Below are experts of layer 4 (counted from 0) of a mixture-of-experts language model. Rows are named router (the router's row for the expert), up (a neuron's input weights, with its number), down (a neuron's output weights, with its number) and show model dimensions 0-191. Each number is 500 + 50 x the weight over its row's rms, rounded and kept within 0 to 999. Numbers have three digits each.
After each expert's rows: "comes after" lists some tokens at least twice as common just before its tokens as in all text. This comes from a sample of Wikipedia text that the model never trained on. Tokens count by the router's weight.

# expert 0
router:476467415491414522579510478540444543456553482467434479452579548414505449513508530538575489424514480453532563453460504556455472445493478529472468505475512515469441458507411482578495473610525456471465508527512606442449484492536484544465529618452414433518432497425491514522455479500498496523459446499416504587451530430486415514554505578512548420498412534485463465493478445502459489516464550491536552541576537468521385504532486501524381603558503434587525517520412442382528471455538501514498535431435408448553635461490547460393550410485528508580517480404461480450495530555444488514
up0:500427502520494490391386497408493467523480492537487534541472502550535487499573550451468488509551499501567539502433476460619496437460632458581474555525539497470440528514448497504580506474474501581481563522381557524503507457516413505500504473501370473495524578562519457510501528553529492474504479357586464534505487437444520459572474567645490426571456413528500469539511530346509497486484506469502482499463499487477393486649514486517507481533483479458591476618490499456480501495595516506533456496451485487415493532395550427508563442539486495498527587556536478490520507526422479520
down0:518550435477431560570558426511446510477477512504521384485462549501521538560469506538504535498482552556471658492520588506478566497494522437454500481525446452534504687457503639551488499485489515539496496455504501478555512577390492580497529496597499501423496506557596501535458542482486601542494454495503579594456477481389631522498441530543501549440401538493510539498559460520511423499531517528575570449529547513503489552544538452592474453502494476532434490471499499569495446356500535490428477569519500543498551502554476497422475507462506509416529498530642503457527477500498544507
up1:465509526468492487507441567520499492498457594503521505581493476384508476474507606445499608530448611510528509551588508481495511501560478448503469448478486474481500556454505505498515573468524564509561553477541390563481429538462495499499424520502514501563533500498506623682568473508461515467432507427508511520503557445484482484514488635573380502496464508564407493494576497379501502499430581442505500498519491426459611480568588502497544459495451486529626543542521574480466489524494498462393496466459491504509338458548534560504503504521478526434465521544511562457604490489530479499
down1:493499464449420497521573431540502558524498527490441515549589469508513495477579546506599528501443497486597507415485494511529462498501499555434523523543498499496435517495608518623513417399656428435500536455601553545494495456512460499612496405482524402485475500500421434498502514535514531530452433599454523510494540502515500529587478488460538496525460491512435543503511500529496530470515457485501385442621480494510487498497577462603456459410433480596504498523568505521450470497486510488504614429494567509473532578518500553357376502475513495514499459466534498467385500477440587494
up2:580505515493396467490512498451468538457504512494538433545574475501340495498488432335486537517441499489443501494543527512519514563498449426474558388484487405492392538485536494436499450517603417574510499499477491540501475443533399504455471455534495507483520495474494495500469474471449589498493544482465509485571457463449472497519512450535488497516524493653521527502495484475517477468501558497468420447530542450494514580468581443485607489515503566517442499488498430410516439508500499549463448507539508565529507579502499540451681603415454337547483583495517474514460541523527458408
down2:415432443552554469560593478528603499488439445462625494491455620528444567504480462485392523529502459507441461509518489476492489505474441533489523497520493531452405446424543437502484445469479504504327553497484546604519483521415475512466449520432496376503457618477545504535516515480568487534462490501604473446597498420489528501449512530405590469481537457438522454468501515589460482497521490506413486527443501496484510469506440500442495508573423441453616503550491502515462530529481445567572488600465500498461508430591348556573485502484490576499560461497525503485498483522485452515
comes after: ",", "'", " is", " of", " in", " and"

# expert 6
router:598457532523561506523516472473464526505485556520559464562631542570444459386520445509507542513512426510471453569485519438560540496490449532571653514492508519403562549508434531459463537569635403579457420447559501499494498506445427456534555499519494458562493490411523483508472526430536518440461555502437477488398516593550533472536545538574560450457578531539530505518468392485482496452561526465528510464559540503500446504428567403591539462521613509534451580430480474479428480491512470505536409561572509552565533527573479468539424556540467489516514552478506480501510504427428513461
up0:494429538508414492498526600484490505510481489565516487517514496476533419508595487472464476586397558602459504437554506579520557523512513543510417476524523478412553460469564476448460440489444576431385547503449473516423533497444515500487468415538454502482478479524421495453368509496538565516533521592519422526501469497504501505544496497365568533543406521554495522508450677459489482429490529477504511427492491394580464481450574564475492521447479497461582371495510477453584578498478471531485511513498424549482462461451601521367507506499474456480445452546559591454499499492495491498
down0:498521542492482476560486479520490613472440376505511516480501489436453515551491503460368498500436504443481506519501504478451599479524522402540460498611488494546461507419471490483312555478450549428536566503451497537480537578399600520510418504477477620614467494586400442522457543527488518526516478565481506425467487479515485502523516509477614492467532530514508612464456468491514594537494503577508505437580449423507572519483469403477515425501455473520603554566510453508468527627574540525509516559513500509497506448502525484484507500488519463497529522521500536436523513639415511542
up1:501501395524407458535500442511409504644484520409500461548517501555499544495609485506534423562466458506428435469538563418475479482503502551501589445434446483498557481415525500464474413581454486518575447501482419569520516492449449512447487451567509616481497519505504489502503653443500552376492462486530540460463453457501549529531503509493440469498544481500564542510525531494499537475542524515554468412608562462506542480541564505561528589418567427441572503462603407544526500527395468510504486435474504530507491547484510500526486521498531532528476480314463491493485603536543516487
down1:394542498479582521581454420519549479511499553526508478470531515497503544607484621455507632520574499466502545485500428579447560516531500530509485499504471438550350560542486490521465499554490504485525428487551494498508427596484513497508545511449588396476549484349498533515467469493395482507389568580491431492489575505505515499540443487538394565372540504468482492440485509586483440447462555451533550493431527641488520494556497521545558511462493508517453500551416459471422498496526522505475495519495476503371490482475560480502377573467553554555506483479528510458549510536572503476
up2:494501480558533540508602397500517471562494493481356504462518556431497478494487419507493484478466499544539463513541511491524562527570468514550499501496505637530450515507483496499546511372500489466409456591504461496499516468439389462503445493532406506546543323495541482578476443517601546414506484527499516570518557423513571518544469499436465426500587485485551559491477466500451469475464505500538631597447393487507501520477563508498352403502510503490522473430474505526507426501440511570516501557584503508458505584472515459500536503593496511450470554356471502480522471431466485486
down2:453532473531501552493433537508519507501461523356468493421545552521455476500499502474500506476492447500533501484441545499477511477413532529489576474471499495455436620469455543481472462509430514419669530495431457511588528432513571539526444489456499611526523492433508469558541490549480502459479528591493484499510528531367581517496520483551500469520409517466607473513485569465507507500501494465560458498445469528576474485502398620565501549481465501493439482468502566487469424494512544459504467515478571504465522483643475461523501514510486442499406494578498667493363512343495482420
comes after: "0", "1", "2", "8", "9", "7"

# expert 1
router:556527504532394487673495467590386516527536473524470492519527590467417558520501427460476536418540512477497550426529442421484472460527558512418521452499492459496408451497574510543480471518525342492436563481532520499461518494526476435489609585419513522552440586399584545479507473494451537560455504513515460508416545463467485550543555476464515549416505406451524538533500461508534416587526465422422529417492476474551509485552490510513493538507413482512512484371438452488485569452540439496480613542520462473526568517567518506509555494477514413446506464527425528437499431485498490489
up0:485500489604550469545410509509505383517501580475448536542487537549504570496481599466500511375493517521508496507537441488525463478577536580543503533522495406436450517512507408511555434507480408481540394445511593550399501584507543442514522420498529538393468517381434486444517523505447494401567455493507491509491509607514480505510418463522526331498522474532506499505520571475515494509477486488564484465486498518504480464517517513507581478499458471490508531593556497540493500500522305390459493463641432498478499471605508488531492509477440471510486454474404500517494524427440471487
down0:516565493585505503513474520518538476461444549456441439501509536532421478580517432461497436518556505485511479495488549499406499500585486515468527552519491497416475463533545397514489501509504459541452510509512537546516516421597541498531489502470457528415505548468443499481545630487551486698488498512456420603472476477464538597449419534536476501390506469503483489510515509494504413538466504570625444458491459513529618513485476476509556510476502403535513547476522499510448398460436633496479514496499611576511588394465470515488519498600539502497496520498430481543508494478687473474
up1:471432553502447512685519502576485441511465624483475503566435455458440597499405467496435481495500458498477535480488482629551515564371501487415629470510460498587510471544528511477525476519560448522586513349633511489455458497520485524555527471544423514556584490560470438466526510540468483503513499500520508487443565522540510594548507545464452429423499489502456559576623447460501509541496438518459496416468531497556482560485524570458520531501533597502463481477499452493561501455384513565500575427512533473503491506510560481485559451545451540534475473583506488551542512511472508462
down1:481515518520554483522452502495488458448465521462301509485486510517604525503500502486405504507532483468558432474509525513469576605509443493574509483563592500502568597550506534492535446542437499478471525614525567454511561514402606444443555550535479498535488472418534476510501500517500446501522536501452536385556403420423468351509470478587383514446600571517463489482551511532452489428455469558445462505472528424501496445499448491523534543437515438501464434530437499451462480443461524544510529444371482492555500502492454452477453496567452445519514560439456417427548518493494435528
up2:558495428498530455540470482558442525477495433446404497503368512487375510413504467599553585458502470532483556506475521486468404444585613549494470454466483489438538415496427646533540504484439535469565508448528508527526459505529474464513541464539541476600531471513562493473530513454473495475485506498503479486444451514511477476473580570623495493433500502499516631466556389554489424501596524542502532505478541461540484526518531466495558508505482498431579562461513471472450578444456611614486617447542421589503585535469449461545541471535467487503443498500573527560503555525512466567
down2:528553481443531569497478474529381525505438564562492495503573454563534455547580486562572478583495483499518478541484490532482535499505442499430456592512531434556442520532489526419479418525526582415472428504499407541556512438474513503561414517590554515398442563499456495505400400486507473519492502482554450500493471381612540518508466412504527503504534464530458556562496501569504493392461494556520597528502511505489513529543522493572628403485430539501506503397500381481583530508505500377496515523596536475450470498435500592439457431447541581482552493501573505487528500486547554493
comes after: " of", " the", " in", "'", " United", " to"

# expert 17
router:572370525471409483570568454495476487507443531456470534498528500453449476551391572491525487526513439494479458445584556536554419565533515429536422449448591580496488540542533566471535482609569478559496438497422446491490492432451517387451585482569558568476515403563590512472515541518513523535475409553471530549412536512548587455563510569414500521628552460533525461532496554480547477521383527543458510514553492529582489580555436452495544503450501487451510525391502485498518522556589480554461528513517517570568485470563508442473500493495550528393529562556450466486495483518486452522
up0:571464587516468436500434506570446440553486467490477540491477481501462506508511507519499527501404498620513629360551541516511458545498609460536478595535522506575510473500513513386580476450549474514397504483432501487514503532499488501499500489489461549479503505445541508497502567506402579443484381397489547498523455470524451490637512474513522486542492494445517545590522484503484500439527415516452601495612486456426502533519424489557570453423524395622510418438544564473478474467424568546523442521455473497605491460491497492563479515502529488465407504477492589520528438490409541517
down0:542464526503530428526511514538525523502345493463487492472525470510464615475533539510479424434520367506432567621466458469500468537446509496418527468546543545535523496514477548444346522401496498572599537419505486545531519498512567506593504625409417519498408498457488566492512480519524512562463500504544583517493539468443504552499580497609463512495457475509552551628501555585494442490525417437480504448492598357548484512500549514576498500462499477497461498555526497499437446498489505492486446442424519545462501437474545473463508420511541516428420472510524429462458498546509487416
up1:494496494530558520527576419492502503553516555509507483514560486570497489514504483420532511490556506469504447604507516502394436528568469465423566557399487483541422471469568459460499548510529599534455516521577428504529506482583502459501509533493469619551484513553505500577484498479607497547507682550455491472524533574487404438555444527524481522402454505455563466501513499487559479454465518510458467524476649453438499414501486546554469540468439491557500412493527528436487429500521528532450558473485522484507499495662527524564401522472400459513546474440450494581496478618606491452
down1:515517420602572517505530516474544600503436499449468501449519594465488475472503502578477578459486543503567489506582475395308481463471487498492504505470521520444509519414708495431529415537500482539469455529521480500550486455588611489589428441415471499578543543544502480486496480572481469480510463461553428465448490501456538498616541517535444460500501514407579513462544508506477499538483583448513481452517537518513431548507503451491473469500580491573379475547542494560469465510502519573504456589477552480371478431515523497527493487517485445569466499501438458413505511514508420495
up2:536530364512499400455453501471505521419454463568448388539528473509493508488506567518498438491516432514534492469518479487439455502524504496500405425485510487417454439501522443475443456534426487526530486509515502467493470585618407495483521497501558511510587362585475456480503519549495591462471499524494504471602638432474534452477496478535501528584576479496505489490508474456565508502478489439486412394582507404467478487561573496478471476540493559381536481512486473419442456464542533508476494487542422515505501528589551505394471398515447517494441576507505566416534663489546436482
down2:485469517495537489578485540545628487455453489467458493506528479484514508544436466464593567509517493410546533346503468476567503569513436594508493508535579512476460550500461435531505491524454539441532488488538534538446493482514487496421481578514520517598594417415531523453555542506558492514565491535404361450528509479531502481499491516468547491588513479411552481455598546517550558431497501484559526507456455495561540437500501500469545395496395465495458413518496507627561422502335562552529513574516541603521430461485490429495488415545520514496593567496530575459487507497492507449
comes after: " ", "1", "2", "3", "0", "4"

# expert 8
router:512521602530479439500645439463559506462466483494506579549496430482442555534440515555536460486502488484508484426604519421586467478577432505481475464473574485519542551578571542482476488589551567586564441487510465604448447455493539490455501504457584558507541428547553547529469505473536526433515488553563477504411601414480559496542526424552501406544615528464543503491471568510485427535457498492474543474514433521526495543580381454487472553426449547483540535447488566499361508518517506576469526553596489563480421485558502529520490522478511520444562461573433420500513465540575548512
up0:519507517436553575423454508516544524504491464501594485507604588495612463463553597496535549429506525509516581501370493483571503402451504505492463532508497506542530528578533542509536468522496499482484497499501486550455413532495458424455531547489505710386473454477496549493471519496465499492432503451451444599518559485495536495572492507464507497441481563560521486515511590507590478580498484438534546588405503502500521492403510453449494450478502496433568436487584522512505498427484610489482542482445585551506512495476535533481532531542505350467440500584497516469571507530513555646
down0:533501579405401382469547460552513477462573418484560483514410506341471559513521481528509482434500483509466482598510506492514512501484589536412550519522584505382479488486508449478485496485579486507614453511576463568607643517478515511511483522487499545551418497552587471392499510543575504437514486400510533502568518549523594502488478528532470485620525449527422491468475620439416559473443548550501471500513453484495505522505475489552533498520587494481489515562500483505449488514469388518551479493604473479379421490505488473559518562499490484482489470458566485464478588475487460490
up1:559438507374571500505493491376503418559547507523493494520497505490501489491605495507509458409490617489500467532575463515439554506484446491498464523503445393475427427503421455502541426512540515501456510542408442546504487489479469491479477432523480558590587497441606612478464567429472532523515486493455555450484634483539500479440488493507509516522590504489494500479453400426516442554474501497498553506472403566498494582449450538564591509488484621467515419494368552493539519508449605468463506503555514558505489504501625501500387468538476495592441518513498579562477499461461527488
down1:549443435534608537588484533490484463540560476593417485505529398494515531512377503361499458504494470567552411499495561538532512473509593391501473542648513426506541478556450437559538502555526477453467500501663452501530607449484547523560449468489574554467479503440475503490430457460566429490421513538498562528444450520510483501478517585507443482603495516552466485495496470533513576494530517436505484515507466498533509488469493485482484486491490484500498507497477571484495524467434488564501500491479477462499622411514447510448590434505468423402500405577366487533496476565475586447
up2:506552540512513507503528446563439529549463514512492547503497512592613496435456582437507506500493567502440503486519448485552586499574472534527496496355500431543512439521459347453488505474358479424538501498545585561443443465332574540490475367526481490511602524536512393579566495502503636433575503501498426460503484477497479575557490496497494507500553514494444456603423530449492393505405550578500502471499385459555525454564516479556499518493502481459475509500492481467499508525448546398523521443486492438486527507480590524542477518474495536506511501453456504534510548568460492495
down2:497546506445495501560518452488516475549505504494494421506448497502489520573529485403598450545553504613440482453505595515460506482413537514509501428432468491494609560485491542602486531509433493523502465465460514496456516567501490485506512411501518532472493463505506461447585439427504450541496536498545507467508434469463543507569584500448484531367503541470496525477476495545502484636494548466503600483572482499559472505540449496536479497524484442539622644510609455533442626501526454541463562497507507533497522507444471550508398681481462509500432340510582548469558525513497421514
comes after: " ", "0", "9", "1", "2", "–"

# expert 11
router:492472473542536521522474538351567445544468514544492512512509533446478438470561562469530496535626540548490518449443432564468510501546506509610388495542501442483499536506475482554536426375397603517600491563572517464441490472432409452490427467495505474480504481645512554587473493503403449525562449553565504424551461489505497540355501471491501497600447457462496512532486589531472491459526506496508449525557442590440485555537504499398539492498469505411556449508565508491505606546483490573448585435525539559454476504504466523498481493542507489424501439557493458457526558494497503577
up0:522545471413531492545496490576483508475495445530476542464491531429499508518535484501502472497536462499514469468496474498497588516491534537478490507434563416481572538479498509521568497529469493519523463562528497447477505565467465535479489531502346574420500455539536510505652428528501544504418544527504499450586476401608509550491524397511506453527477632471443373527435520519577511548629492412353454437544453409524498585490524503483445574498540593473500440497475429453478490525489509596512459520513553498471507502476540546576554500437496581499515577496494516677490508526498500607
down0:504500491532513479546522555458476519533596465488460518501458564388517488499570506539594492472490506549379588442465535514497578507507464509490474461502500454449530497608452482457558513563474514551439428608477487548501513474498539503552570455457481521471490511653502553595474498475507555510536515567483438494522360354662502529538545481498436575490449520490479520486374451548447429501519478560462442533454504497561502562526521514498438545509486491475481505452377479557500509465536423562555494538384532464377497419509412414489524515532472449495466474476472549475430503425514450504
up1:478547457479586535509553542455569650538545500594427432593505549438466510568505485456435483531412499510401382528449500435496560563541501523500522449525498477482604378623515426495484477580559439511500581465496409466477437430549465523500531527520429424473640527555509513661542504528576485433474484496462395511494516497476501497478518541517521483521518528538512510478482491523507501486493520533547503465436465533411476451510515498476464548499523469509490510429561509504498553434522413512513506504570510449432479539491627458602516459587561473443514359476529506509471454486516490495
down1:529524476632530442473502501510494502521414504499484441520422520503610420471445404447528475570522424471471405462399500473531390352567611502535515502516584540517516518501491486458435494477500397537456622526464496480484468489501616463502512500652453465483543489560412491529512692521533419486498436471414495520472477468522489504500399493463480572500481478546527451496415409596494479522456529498505499481547487592488503473549543483541499518511476503495520440496556649485528569465488516499499534493551495494449520500584523486497469565514560480476495497510498512496534526558504420555
up2:480508497554554480526491500503492481431527495531467599520425506442572484508498538486498500493502546473588512480514492523437500476491533518597498515345453499409422399541406585531617456502519455520520486610532538482440479510531509459409400454546580543585526435491470474436558478443582472496512416498479531472458531409518397618448547478544343431501568561544587481498472503428527496469562642515526541521503588517517419503515456492510447501509472504535521454514534496523534500500487487581414529443518455526515502561553459529586440495591543450502498536492449589482493448518447510540
down2:466441509562488538545502590421481492532449478533530529528501593631513498500484505486376521572517505528468566540473475475487533539563537637507518554581536527422519533500496491482516493495479592567481626511512541496489505482538572519566495587511486470482487462499457462464509550476515439494426499486552484546476509529503486531487497462517454398500445501486447554476497559498404522500399474499531478461411526538436549501431510442464455560508527454517495438673500507536470369392506584486469465480614448460529585509451499419380586492532455485494583529502513599509514586533557540403
comes after: " |", ",", ":", "-", " K", " of"

# expert 5
router:505507465517577551581555500393552497516466450527499577491430449543501449528495461512507555525519541552547504412520406480476571562487565494506538449523425545543487489482570463438475575532505481542502511640492427504529447521522440567467464536490470494522601414469468560390582542514441522468518482454503564499433493496563505423542456539536588515419432573502566520446536508457469507537473522428404561436418492535460484426585534561470551429480445463551415575540421531578486530488486483439520428397461518554442538467481484517510409450542580406511585532531614469472519473547447463512
up0:437449642563504465546499575446413537487549508456464470528495562530533524471495562531510569442489504471496572516625399504497514514543505406575452664543520569530407530464484532477347485490486548424499476497531545465553540498501539549566419573463554405491494525474549498444503515477567443541504556486475469495499509450552416600450425530493527491464533573465455515450510354474495509529517487503538379500507565489499549470494464526534460489582474492500604525490429629427502481470463392502499481522494501469493583523563453532464434536425526527507503523473492466503495464510594533548
down0:547468521517419509485499506455598538521446530460567584434463500532433514360504489534458476512494407504540517444488593373587503525519438516515498509500504498515500502434536460511417496525512345592420461542489479525498495508518482553499544452544493533487500451520452476509498493517513501406523495550504483497501542601552501494602527494500420624500455477606520448486516490502553474445518540503395493430587481529558508337459471493495554432595503502550470538500471570537582447477537551517571371492546442502463522469533497543563492528449451544560499560478635458584445531567462483526
up1:524473528508466467526487480462430500503373496501414485481463526452502537572481501493470452475389464502432553533528468573568519516524451542472502520533581509481486563449592513468555518474500473526598485444523590671487549507492558469447397423497434496528541484507480465484487477557466498504446487462534483498492503410492557494463436508515531424499597512496506505521556492620528533373440589422518470456515442354525491564545512542564495521434567476483512525485510519427510453503545559499493497492431501433521422545477514542381473644569451425502533496344476493512495504397509522458
down1:511465490536582518499486485481475491530493511497563560496430505538369490569507519426513499451499348504561431644541498511523484468571490450568409501598530503525510576495460505347556453476455581546499618530569475508515491421554555493473486506490390447478492467575500493505561517511417543480506441526501464521471528527525554469493500550507511478510540498512570365478509440485423482513510477430507501457503504533370537502495489542509567495496429555547484453510550460548503535504437592496424473499407645505405475476385574485515553459464393547493489420482568555499499524484478496497
up2:546463544531459581515478526504496484528428465485502431539477487500501527498487592505523491466513448587486454500519546599486529567465414528498630499519493459424579568495445493488505467501541478458496502558499515564528500438483501457537444470501512508431428505549455485643477555432482473507536497409521321463551495553451576506507415489323443603439468561512497477447529481535474461564565427454464499452551501425587443443572461555399524488516438500516471495524547430477496628526461525525499497578586506591443602503494545459399487469459484486511456514489508505530469462526468415473
down2:402490431547504532471570495518578515567471495461500540652595548352468579487546524541503499505500453415601488496503486480480491499539558458494509614516457451516580478540540468501554477510502486499465527503530499501543520493466468560497519472472527499499518467399495493471477463501465454527616497534525473499435592500520502500502571572510637472586501468460476448520568570501482587654539540422543471515472586630604510494495485500485522519491481546576496466507567506397587519411500499499503389501546469507595537497504496460520514500614488506515520457514518437511411501412481485612
comes after: "\n", ")", "-", "|", "5", "3"

# expert 12
router:422445483499488533525531479467466513461608509526487441504454521461512430494418449512546540555431424572546484565478524378638581558526490458511420456541473506476542495498505510517493496486491549480656479496550596429492428526512566532527558457493478561521502408520499504416497511500566451489492537520572556488577517541507495466504527356530512560546528589429561510578534503430516462470450468539500491463409558574586485581415445500530521480510539574525492506521516589416502469497559569412492429564505513556457482507560459448527564442533404511402543473442508529510426417553525504571
up0:525497479515468405504562570454461474554504610456549510428526497473498539492500488592446561535521494449463338499451631509416462500477519425509543481500428502438495401538486497401507532509499443493515435537556574503474547556453415350527541490462536500500465488510463485630485460564522474502413491512525516370492488503480504445501435480503493484482500480593492475502477477567562507463465384429488493546476541720546500496567494522525475438500494441561575447586613505527442475452537463493460495535503504527491494501466466500408500497493509440499516506547589478524432477546514529525
down0:442496559451500475503527532500486515407470522428528540486526524473488473660448484522451521439500523421482492516559430476502496494551510485533517467483593499518485496457498464602502431422562477508493543502523570478425607531515513525405423494641502442507545500520434539502433615507512468516353538490473521545498554635460500472435475477439445508536453533480575502496533508426469532500505502564632502467464463557484526520408504458472603522458456557569509552442444599515496485471556512532494471513437503524520487505493487399447411465372424477490466550478517595498607486501386498490
up1:462504506438463381484505426579516477446510499524506434414566524461456518503575507515522519468503418503534477503555465531399529515497565503495511423533505544630504514448532498505509440525513517569468534523471469533458505383550505454449428516511430630500499585460500477476491531537454577524502438451414517580517516469381549505459491508478509473372533507498546622476512499465478502495530530550486467513403441439500507470545490511574521474561533556458527531500524506496522505460516521629438421455473476470458409395500481493510521635492471503488472500368517499420525562565481305497
down1:582492511591616498301462506402489520448497477550585551479479516505451517513502438505502567463488553483526510414455495473542532455535538424499324432511456500337519596593540416464445503459477513417635500481502502504503519430527517524481432521474555480392421517456541515495493662505576505508509534510512504446526512508549488567539503556471560481519424542490487491519490526523511588479494497546521532460442490505492523425547484533515439493386495409565524501414487531517487509495505522508450511444468497485518536532552484514486521495479563500422520455472472447407499477521481589550
up2:606488494566518536524408458423556420512549465473539476481423452596478370517472513428489416508520523357508558502434498521621573586479485499500522393478483499583521467490502526511405407468520469514516502438491579432434549473496524484431519480578523609489546495495584454479395411580501494491500475501447475499473496511513502500442533487482566534423488551418495451452524460685490487522497504513490472497469536495471506410500618501490406527532532452479542512454555481490487510526506480567444485494551561499475481573466496513498553521506380492579483543505555585501536488505477393547
down2:593533412500367538523502496541460500573419593501484413506465466491505502577462496500482508480411379499533511515545524447491519470620468542533451500466471521509620495509508539537538564424476479497555490629496393519503482452544547575542509494434498498431498469637510499461535565491387556438495510552482491507494461546418465435508482533493509512435523481479554489456488456492556461502609504526492516497529465461554489509531527435521399503371492354600571502465532452451514505479433551390557593500532483542408391430499544482510529479490504510502504522447485531590507526544531507500
comes after: " |", "|", ";", ":", " in", "3"

# expert 16
router:560562484471441407588466481534466451486547428553483541487430429546492457471524512517496473561418453511481528442523501515541467496510499522498520485490539516459514558576477543545491582473489468463550499461477427505552494493546616574520459411502404480527502427534422467416580465457539577435554460476409590513437512531447614504582469486543606491521555521525559436372499503499518511516581501487574597559504487448463537413489571499491423532516496533472550536595616489417443552466589581468465476441470525505487555488468541535476578503484605509554514438500448451527523549482400568580
up0:512500488658495544517570535504466532528586451423492535452447512487466563506525440516429503500485535513492565531477494497462463500560497493461388463526446531572501482498575499521515526496456483468509466475495436570482626495482512510565494467431509504504528432561484410518529513574422539500426458475501505539502492473501492377514395541500513350497528530443498488378419501572398522500517505523441561324484500516443437301498512529529500456501484567494541556504443497506545567534582576469514500437455496530482513445478502582574514488450563507538528498404551436515546502409512499487
down0:536448481399481473407517472417473467527531506580472433523497464504520529502579423531513513490517427495458564432469461474592576499551491544546435530505510478489501488544542473484515414534482485580429568499465549392474501449527479510507517547503471593496560443499538542396575500580543566557492480415446472520494526544499575483451510445481480379530443621566490500530409538514475510486497518492569466603562611584487491478349499577535523398487522469502463524413511495511452520429566468519569520455488510400504531539507536568504519542468502589510467475462466471482481489618538465650
up1:471472504503476503503544496509607415504534440549449528517479460454559507496509477522567503468467505507540500636404570501595412451542527528500546535512468530531543407542499533500549497390380398518451468542544500506419433506604540488403494501498482535501464411639481499461424531464483537553498569504449535500488503578530652469502584556553524464492587479421515547476500530500444500500491484488597524521539474495548497488523417497501500468492574542512480464559397494443626498523465603537600487505519552501487461418496549471535459615548492521545501449524493526479462462383497446560
down1:493553506488436562463398476466518482498544562481498504464509563494549620510398462495388554516491309484506526498503499505470460505417498540516462524442591463486483498443549513503540500525594521500572499501459493500436494526409507521528469519499551516500508496347542481532488464560504533522482508618539456463474511507662581440377534470431499571480431529504481476454479497566584469463485506491453482438492497496507439432537544545502569513523514411638380418526486500555456500555501540494499577503588544502502495519531554467437509484517526589444429556490473472540420533546435564477
up2:547554490504506527522524490494522505537502466463371524513498502474490399491501515510454481498527653503403493549472437588533501489485442434495508572488478495568465528491496586471424588499507448428585502523469439494428507494500438595464435447549480493493481482484498499577530414578501493448544445477448438449472520535472513491440451466483545547533556473498497472522509367523555458499594492501481566499509561502452516457494519379490656574437493499482500453542410431597515599401505536532511494429499499419544424487410507462520501498511476549397488495502524601499448364487497474372
down2:498339450508498528475462437524413527499493463563530498582527490527502485490529352480523570548533392466544481501474473498454410407405559521499486487556450496483498501498507457443523476469497539467462516457564496450505345443502471458501520504530383490594489480418500486538509514430405472591589496501506521503515399508506498559531517498472361507513442499477502576511454402466482564469462421499494509512509507417461499693483526500434506475567504501487528452486504474474542607521498550455465636515461562479418529570569496570557462534493495481539487506467444584508487474488505529503
comes after: "\n", ".", " |", "==", ")", " =="

# expert 2
router:468428525441413457429474472570476561483467610486533567451492426588454420545438466517536514475440544421560520486546562417454539562554463510529509523484468610517508487491508484454460495464580574387505506479469580486519493481457452617468436472488539473451461604543419549436529586484469447523486489434483487488462518452547485548507425499535501467494416548458480500572517532499637535469472542489437455470510555491512425526623493446596465456421431502428472497571495432584511513591485464523489569575510464505534557581520537504477534440545582489480508514512504615486529510470452380467
up0:599549510424462496471486483456454506520540501506510414497516498424475434523428495498516439546505424499428421416512509500412617486539501497498513499523554590561419507611432502568476456514587549517476550484481431521459503511498422501544571426477498513473471377649372457469570518506566516464504613552497425485474405499524495470611483483500538489509467415447455504601443498546498502485512467493493505468495505504540517497497510457548519589553503506497508477556419542534483495514495472479449471491519435370551525498477432437593503441496498503563527583612515480501549432485376588568
down0:516461440419461491573518512520535566498528394458527538490505607458447528459513389496557494504559552350593444437498519436501475487500510553512414468433546504493438484458501462500518502475586497463532457452507487422505579498604599616451502438473512540543535377488463495476495502541553640571476556502487504514397510500496509555588478475384502475497538525509505487533513527559471563531500469566476470502515510501507431500504583540516519510507535496531473456547543544550473572456361489601559486439486495521478508502491536531594494590476491383594492630440563496536493458525546477474
up1:617518467508531450501573494499495556603441458563494500450465472495518468498459459484562499462520448533515410467582526504558517463491502506488574486402493537461530488521491514631435488545479551523517423539585575454481453426514416649437499504433486492513503382418499534622567508575455485490510475516435586485501503387498435554551524467504525481537428541518485596549534415485503408488512453481555497562541571524547498526565517485550563494541544433470579548552503499536541436518498415548526564503525518492550538496428632540544494526479503450480501475456583461621517523620492515535
down1:430435486455422447316436466507458451500544439574519524508514477514476429493562482510458498501423510464565478529497443473513565482469480527450452505511544488524547529552544508431536721451481369432508541527529507521488516508501465558500511464473511453521516499532464445462539509537455502517501574500524491505478542451570509481485550474460419313528571535512394502517504611531498521618448530458456519416582522493482473590459508534456478500398506480493536532446542574490414582504481564500615522500532483463416469483480492500476435408496524500493448526496508539536491476548498504604
up2:533507584466467529538411409452505431531468603612453492606437647504456601529508575442450472477447505468510614523515633455386529517488518398483500429422590528533501504469535524507519531486497448462551451539497504517580504416502446428459485495531444500494480541550490428417508527507513486471465498590597538500508509440524446500470568494466492595472429555410428465479474514496442494605555490497510495501352496440564442493528515451511497410522534498581422501470407435525458471467540484451467534511425477570517526469553468535486505478518523468503513493470494593532517542524451499445
down2:503539352505525505474463512499504450554532522487476508487519438493504515480533599463425495449539552546406468596444483496556343456499478462425500453491426506501473476505435659406537404506574385463503480520582546423494501507602504426499500621493477553478561406498628464509476444518515516481524485517466493497484472435526487517381509495451435427448408544531530430508508475539499546500420463454517408497506482534541484550517431496484528608455529505526566604506521402479497511495417467575471442544570533497501488486591537493522465508410538534506501471476514491458504422503494457509
comes after: " |", " =", " (", ";", " /", "\""